Experts of a small language model: vocabulary 8192.
Below are experts of layer 5 (counted from 0) of a mixture-of-experts language model. Rows are named router (the router's row for the expert), gate (a neuron's input weights, with its number), up (a neuron's input weights, with its number) and show model dimensions 0-191. Each number is 200 + 20 x the weight over its row's rms, rounded and kept within 0 to 999.
Before each expert's rows: a language model's description of what the expert responds to. This comes from a sample of Wikipedia text that the model never trained on.

# expert 2
It responds to: Closing pieces of common nouns and adjectives, such as -ing, -ation, -ment, -ance, -ism, plus whole words like music, art, new.
router,172,218,195,174,194,201,220,233,224,239,189,201,207,203,198,232,194,176,176,199,198,243,216,202,195,219,229,216,222,224,223,192,199,233,191,207,186,194,220,187,197,213,233,196,228,197,225,186,179,215,204,186,175,190,212,171,203,195,163,191,193,211,216,206,194,219,200,197,180,213,185,216,234,207,218,169,224,222,202,188,212,221,207,191,205,151,216,213,200,201,182,204,236,256,216,259,187,178,208,182,222,195,212,216,209,182,223,218,191,240,182,207,173,172,231,227,192,197,154,201,216,223,195,214,204,158,231,236,219,210,176,205,221,180,187,191,187,191,199,187,205,208,231,231,214,200,198,201,212,205,176,232,200,192,214,227,213,224,215,218,221,175,206,228,203,204,142,221,195,201,211,195,208,214,195,173,195,215,204,188,205,189,212,206,182,196,234,220,173,180,229,231
gate0,215,186,230,178,193,218,205,211,213,212,204,199,216,172,204,228,221,215,221,192,214,206,178,243,210,195,185,219,180,197,168,206,190,177,195,218,224,156,210,197,194,213,171,148,184,230,216,207,206,183,198,230,210,207,214,183,177,190,188,184,179,217,252,174,236,205,206,198,188,195,234,249,226,216,210,192,244,219,219,188,212,163,200,194,206,204,201,181,230,207,208,203,197,213,217,213,193,196,217,192,197,196,205,194,203,187,216,184,167,200,169,213,177,200,224,214,183,217,179,177,190,201,235,158,218,164,215,203,190,207,239,211,177,176,177,221,200,205,181,182,221,214,208,203,216,190,174,220,212,184,217,184,212,197,184,181,213,204,219,228,230,251,184,174,190,184,201,147,178,179,179,191,199,207,169,193,192,222,214,233,229,247,203,194,205,210,200,220,210,221,174,187
up0,214,195,201,160,242,196,236,206,201,159,194,213,168,228,212,193,204,173,187,208,206,154,213,163,183,182,178,188,217,190,201,187,190,193,194,169,176,220,189,231,189,190,202,200,179,207,183,170,211,213,247,190,161,220,206,171,206,197,227,182,196,197,187,220,175,174,199,207,207,230,193,168,213,219,189,214,183,219,209,208,206,224,196,228,207,259,215,252,176,187,208,170,194,204,174,183,205,210,208,214,210,211,183,219,160,255,250,188,198,174,216,211,185,178,181,187,179,177,220,230,183,180,205,195,187,233,214,200,210,224,167,174,190,204,204,210,180,201,215,195,176,186,186,211,186,214,194,171,182,230,190,206,217,225,232,200,200,199,209,180,197,193,182,190,193,206,192,225,191,196,209,198,207,209,180,207,232,217,195,172,183,188,177,176,203,195,197,161,181,178,185,173

# expert 22
It responds to: Hyphens that open list items in infobox-style lists, e.g. before Family or Website, plus hyphens and en dashes within compounds and ranges.
router,197,209,183,203,206,138,229,203,220,173,226,174,193,178,229,219,244,197,206,189,189,193,212,156,215,224,228,235,217,202,223,212,175,191,216,197,156,193,200,185,205,184,213,181,221,180,186,232,224,214,176,211,191,173,201,203,209,200,182,191,216,248,224,220,198,185,222,187,217,189,179,198,210,213,194,234,206,186,211,206,179,204,167,190,205,186,224,203,201,209,214,228,232,215,205,177,224,225,204,207,177,205,176,209,174,197,174,231,218,227,205,226,198,205,175,187,181,198,239,241,222,156,202,201,193,225,176,213,150,178,205,201,193,172,220,223,241,188,217,219,231,203,234,213,231,215,213,203,195,180,201,149,205,221,201,199,198,189,203,190,199,166,222,220,209,184,203,199,208,220,206,225,219,221,212,214,189,180,213,177,199,225,214,201,191,224,175,210,213,197,174,201
gate0,216,172,210,198,181,216,176,177,205,228,176,168,177,236,205,222,229,214,180,196,161,207,219,205,180,178,197,224,208,199,189,218,167,204,181,247,208,212,207,225,214,194,181,185,203,187,216,215,181,179,189,217,184,238,186,171,202,194,225,213,206,193,220,172,212,192,192,155,202,192,247,209,177,230,192,181,248,204,198,216,196,167,198,198,160,210,156,201,220,217,212,203,214,213,217,204,221,255,187,197,223,198,162,188,203,221,176,202,210,192,170,238,180,193,217,175,202,199,201,194,188,187,206,222,209,209,191,230,202,181,211,165,204,182,193,193,202,227,186,209,163,189,180,193,209,199,213,161,194,217,191,219,195,202,229,202,246,231,201,158,191,202,182,228,207,187,214,187,193,202,197,224,223,207,223,193,213,179,217,175,224,227,172,211,206,236,168,204,217,187,199,186
up0,214,233,194,190,224,192,218,188,195,214,236,193,188,175,188,198,148,192,210,200,190,209,223,217,190,208,179,192,221,215,226,169,201,206,235,204,216,194,158,191,199,178,246,189,173,211,167,173,221,212,184,167,210,195,199,204,218,194,194,195,206,204,180,215,191,204,191,223,199,179,221,175,213,212,206,213,186,184,196,208,219,198,227,234,219,206,235,242,191,212,173,212,211,192,192,205,200,188,196,207,203,137,208,184,224,190,206,208,200,201,221,162,190,220,180,185,209,167,190,200,235,192,219,236,192,195,193,191,163,191,174,214,188,236,245,221,192,220,212,254,189,222,174,193,204,174,186,242,210,194,204,190,227,187,207,185,173,166,207,234,228,192,231,211,195,183,205,196,174,204,185,184,213,229,189,157,184,217,194,214,188,193,219,232,244,182,211,197,204,216,218,203

# expert 14
It responds to: Lowercase opening letters or pieces of common words such as c, p, f, mi, co, sub, plus past forms like found and brought.
router,224,213,218,184,188,210,206,208,180,201,169,220,210,150,226,213,206,195,203,171,194,200,174,197,188,228,195,241,225,192,203,172,217,228,196,206,171,211,206,193,219,221,221,238,198,257,185,177,197,213,172,193,197,184,193,233,176,209,237,227,191,186,182,202,164,207,201,201,176,168,215,221,196,187,210,175,206,200,216,204,214,223,206,203,193,228,192,168,223,221,248,228,225,157,204,201,185,228,200,179,178,203,187,202,194,232,216,183,191,178,192,208,183,223,190,204,193,203,203,175,209,193,190,209,225,201,252,226,183,170,200,185,212,200,232,200,202,178,176,218,204,207,205,211,177,170,234,190,215,206,212,233,188,154,192,182,218,194,203,210,163,169,156,205,188,201,166,204,170,207,234,177,186,205,202,183,205,176,187,238,203,205,192,208,224,199,219,178,178,190,185,213
gate1,203,200,212,203,263,222,199,214,173,163,182,212,186,232,201,216,249,226,193,196,248,209,208,197,205,202,199,218,197,207,181,179,209,228,222,190,190,217,192,188,193,193,205,224,194,187,199,193,202,230,180,194,202,217,199,219,262,211,244,191,212,202,197,140,215,190,195,195,201,221,205,205,194,190,186,192,188,216,178,252,159,188,183,213,182,226,168,181,193,170,209,182,207,222,222,229,178,207,224,203,193,202,210,203,209,176,220,181,149,194,220,202,218,233,200,182,170,175,218,174,197,234,190,197,202,218,192,229,192,160,196,176,214,197,199,202,215,204,190,199,207,221,215,225,212,189,197,217,189,201,194,181,177,228,191,191,215,196,184,146,190,238,210,190,206,195,198,180,204,204,199,181,216,244,191,224,188,186,205,232,212,178,208,199,164,221,209,233,186,190,216,189
up1,181,171,197,235,190,215,200,222,179,236,203,219,220,190,260,168,184,193,219,204,205,223,237,211,207,239,183,178,218,208,171,218,178,226,191,205,242,165,202,176,202,212,215,204,158,213,224,226,197,201,227,210,234,224,203,178,158,155,171,203,203,211,178,172,221,172,206,182,199,196,217,182,220,196,201,193,202,181,193,223,168,215,180,201,175,208,174,196,167,202,214,203,209,199,183,214,222,224,209,223,186,222,201,213,236,191,194,187,186,212,174,196,207,175,200,184,192,149,202,211,226,196,213,189,154,210,187,189,199,188,194,199,215,216,214,177,240,200,185,207,200,233,194,208,214,238,205,205,206,200,190,186,223,198,174,210,180,198,168,225,169,177,203,179,203,223,221,198,167,212,177,201,211,200,155,164,216,180,188,176,203,197,193,192,185,194,185,186,207,206,223,220

# expert 27
It responds to: Consonant-cluster pieces at or near a word's start before suffixes, like congre-g-ation, agg-re-gate, dis, con, gr.
router,201,170,206,199,203,194,202,221,199,222,207,185,172,194,180,216,185,203,196,210,179,200,185,210,220,210,204,239,215,215,195,176,179,169,165,193,196,193,205,182,188,237,164,158,185,228,186,197,229,173,204,182,227,221,219,238,229,220,193,230,212,182,179,144,211,194,229,195,185,195,208,180,153,203,215,171,166,218,178,151,173,255,187,184,210,249,192,180,203,232,183,209,182,210,219,226,206,226,204,206,209,209,191,215,214,186,177,192,184,198,193,208,225,206,198,189,189,226,204,204,185,249,193,190,189,167,172,252,188,209,218,206,209,178,186,197,231,230,171,224,168,221,199,214,207,204,193,209,204,215,192,192,167,190,210,198,173,217,212,202,212,203,220,179,178,194,215,204,181,197,219,176,179,174,209,175,201,202,199,208,194,198,198,204,158,198,228,209,175,209,192,198
gate1,209,228,204,192,209,212,188,182,173,216,206,211,211,164,196,144,256,227,206,237,212,219,185,210,191,240,198,199,225,220,228,203,171,183,215,222,181,178,195,243,199,208,204,253,207,200,195,209,218,171,208,198,205,188,222,234,206,159,194,209,206,185,167,205,202,215,187,169,197,205,169,201,192,210,151,191,220,194,199,178,187,198,179,163,205,223,178,192,189,190,220,183,215,210,205,185,200,197,211,190,173,215,230,202,182,199,175,171,202,224,228,179,172,228,190,205,196,212,205,207,193,199,203,184,170,220,245,207,183,194,239,189,187,194,205,234,185,184,224,228,232,193,193,205,174,210,177,187,185,212,177,195,193,247,205,172,228,209,226,201,189,180,189,221,181,187,213,203,230,203,213,211,191,173,213,148,200,192,166,215,220,228,202,188,207,208,209,216,214,202,198,221
up1,175,227,199,208,209,251,191,171,176,196,213,210,230,206,202,188,198,190,248,204,216,211,220,210,179,209,166,195,198,198,170,184,188,199,199,176,177,169,203,192,221,196,208,220,178,169,151,195,172,243,209,183,184,210,228,200,187,157,212,215,226,219,194,227,205,214,229,219,201,234,182,181,198,205,197,202,183,222,220,231,208,210,213,227,178,216,205,207,171,208,198,200,228,196,214,178,193,195,214,165,168,170,186,216,243,231,219,232,211,181,228,210,226,180,156,171,190,219,203,177,196,202,214,189,179,199,197,179,194,196,241,231,211,180,231,215,212,212,233,204,229,185,220,208,216,168,209,192,215,202,166,220,210,196,201,227,213,224,186,208,177,218,198,196,229,197,209,173,194,199,187,195,196,230,186,209,181,227,198,190,242,242,180,199,205,188,215,186,213,194,224,196

# expert 28
It responds to: Final pieces of split words such as ty in entirety or o in hypogonadism, and quantifiers like more, two, such, other.
router,211,182,182,165,214,182,190,185,183,192,192,190,154,209,193,205,178,152,200,218,212,211,214,204,177,192,189,184,215,221,185,186,200,203,193,185,204,201,213,201,217,181,176,222,194,141,197,233,194,207,195,188,199,264,206,195,213,216,223,220,206,192,190,227,218,184,233,202,180,210,212,238,184,213,202,168,195,218,195,218,232,229,212,182,212,187,191,168,182,199,176,215,211,222,229,224,225,162,177,251,166,233,206,210,172,218,198,192,174,198,207,150,197,211,203,207,201,187,171,174,197,205,192,199,207,203,187,206,234,222,164,224,207,218,221,215,214,176,195,190,187,208,207,186,177,178,205,221,204,180,195,185,177,221,165,221,171,228,207,229,215,201,227,222,204,171,177,192,225,199,195,219,226,167,172,185,219,213,207,170,205,239,184,209,202,219,227,203,210,193,222,199
gate0,229,209,210,206,218,189,230,171,149,190,223,169,157,198,209,244,188,194,205,223,187,190,199,189,220,193,212,229,186,212,198,239,176,207,199,215,195,215,158,158,206,210,196,210,195,211,217,201,202,211,191,226,210,233,213,211,198,210,202,202,216,192,196,200,185,207,191,226,180,186,196,167,214,180,221,225,214,165,210,245,191,238,196,243,190,214,221,199,193,159,179,218,215,175,182,185,212,211,171,208,185,232,208,206,201,198,206,187,192,189,244,153,225,180,235,180,196,229,181,233,220,224,202,234,182,227,183,179,182,210,197,186,200,223,199,227,223,188,188,200,183,219,230,237,178,196,230,196,208,177,239,210,224,218,199,210,205,215,220,219,187,208,210,227,215,182,220,212,202,203,215,188,194,203,178,219,220,201,206,236,185,189,210,239,211,193,192,198,186,233,191,167
up0,228,228,187,236,200,201,205,185,208,204,234,202,208,208,224,233,175,196,207,207,199,191,185,184,204,226,224,189,199,236,176,183,223,202,217,215,194,211,186,246,178,206,210,185,160,203,213,170,240,199,205,215,197,203,201,167,214,201,199,178,209,202,183,211,207,222,168,198,211,183,207,202,166,219,191,184,206,231,244,185,187,245,222,209,208,181,210,192,182,183,213,189,219,247,175,238,240,202,183,179,180,183,216,209,182,188,207,212,209,217,204,196,215,167,201,196,203,221,185,214,192,198,244,239,208,190,213,196,179,192,178,191,163,213,238,189,194,210,229,173,190,225,207,235,197,210,234,219,197,160,218,194,185,214,255,235,202,205,202,226,190,216,180,247,207,192,187,214,225,200,215,203,211,171,205,206,219,195,215,205,204,211,225,240,183,182,207,183,218,222,211,171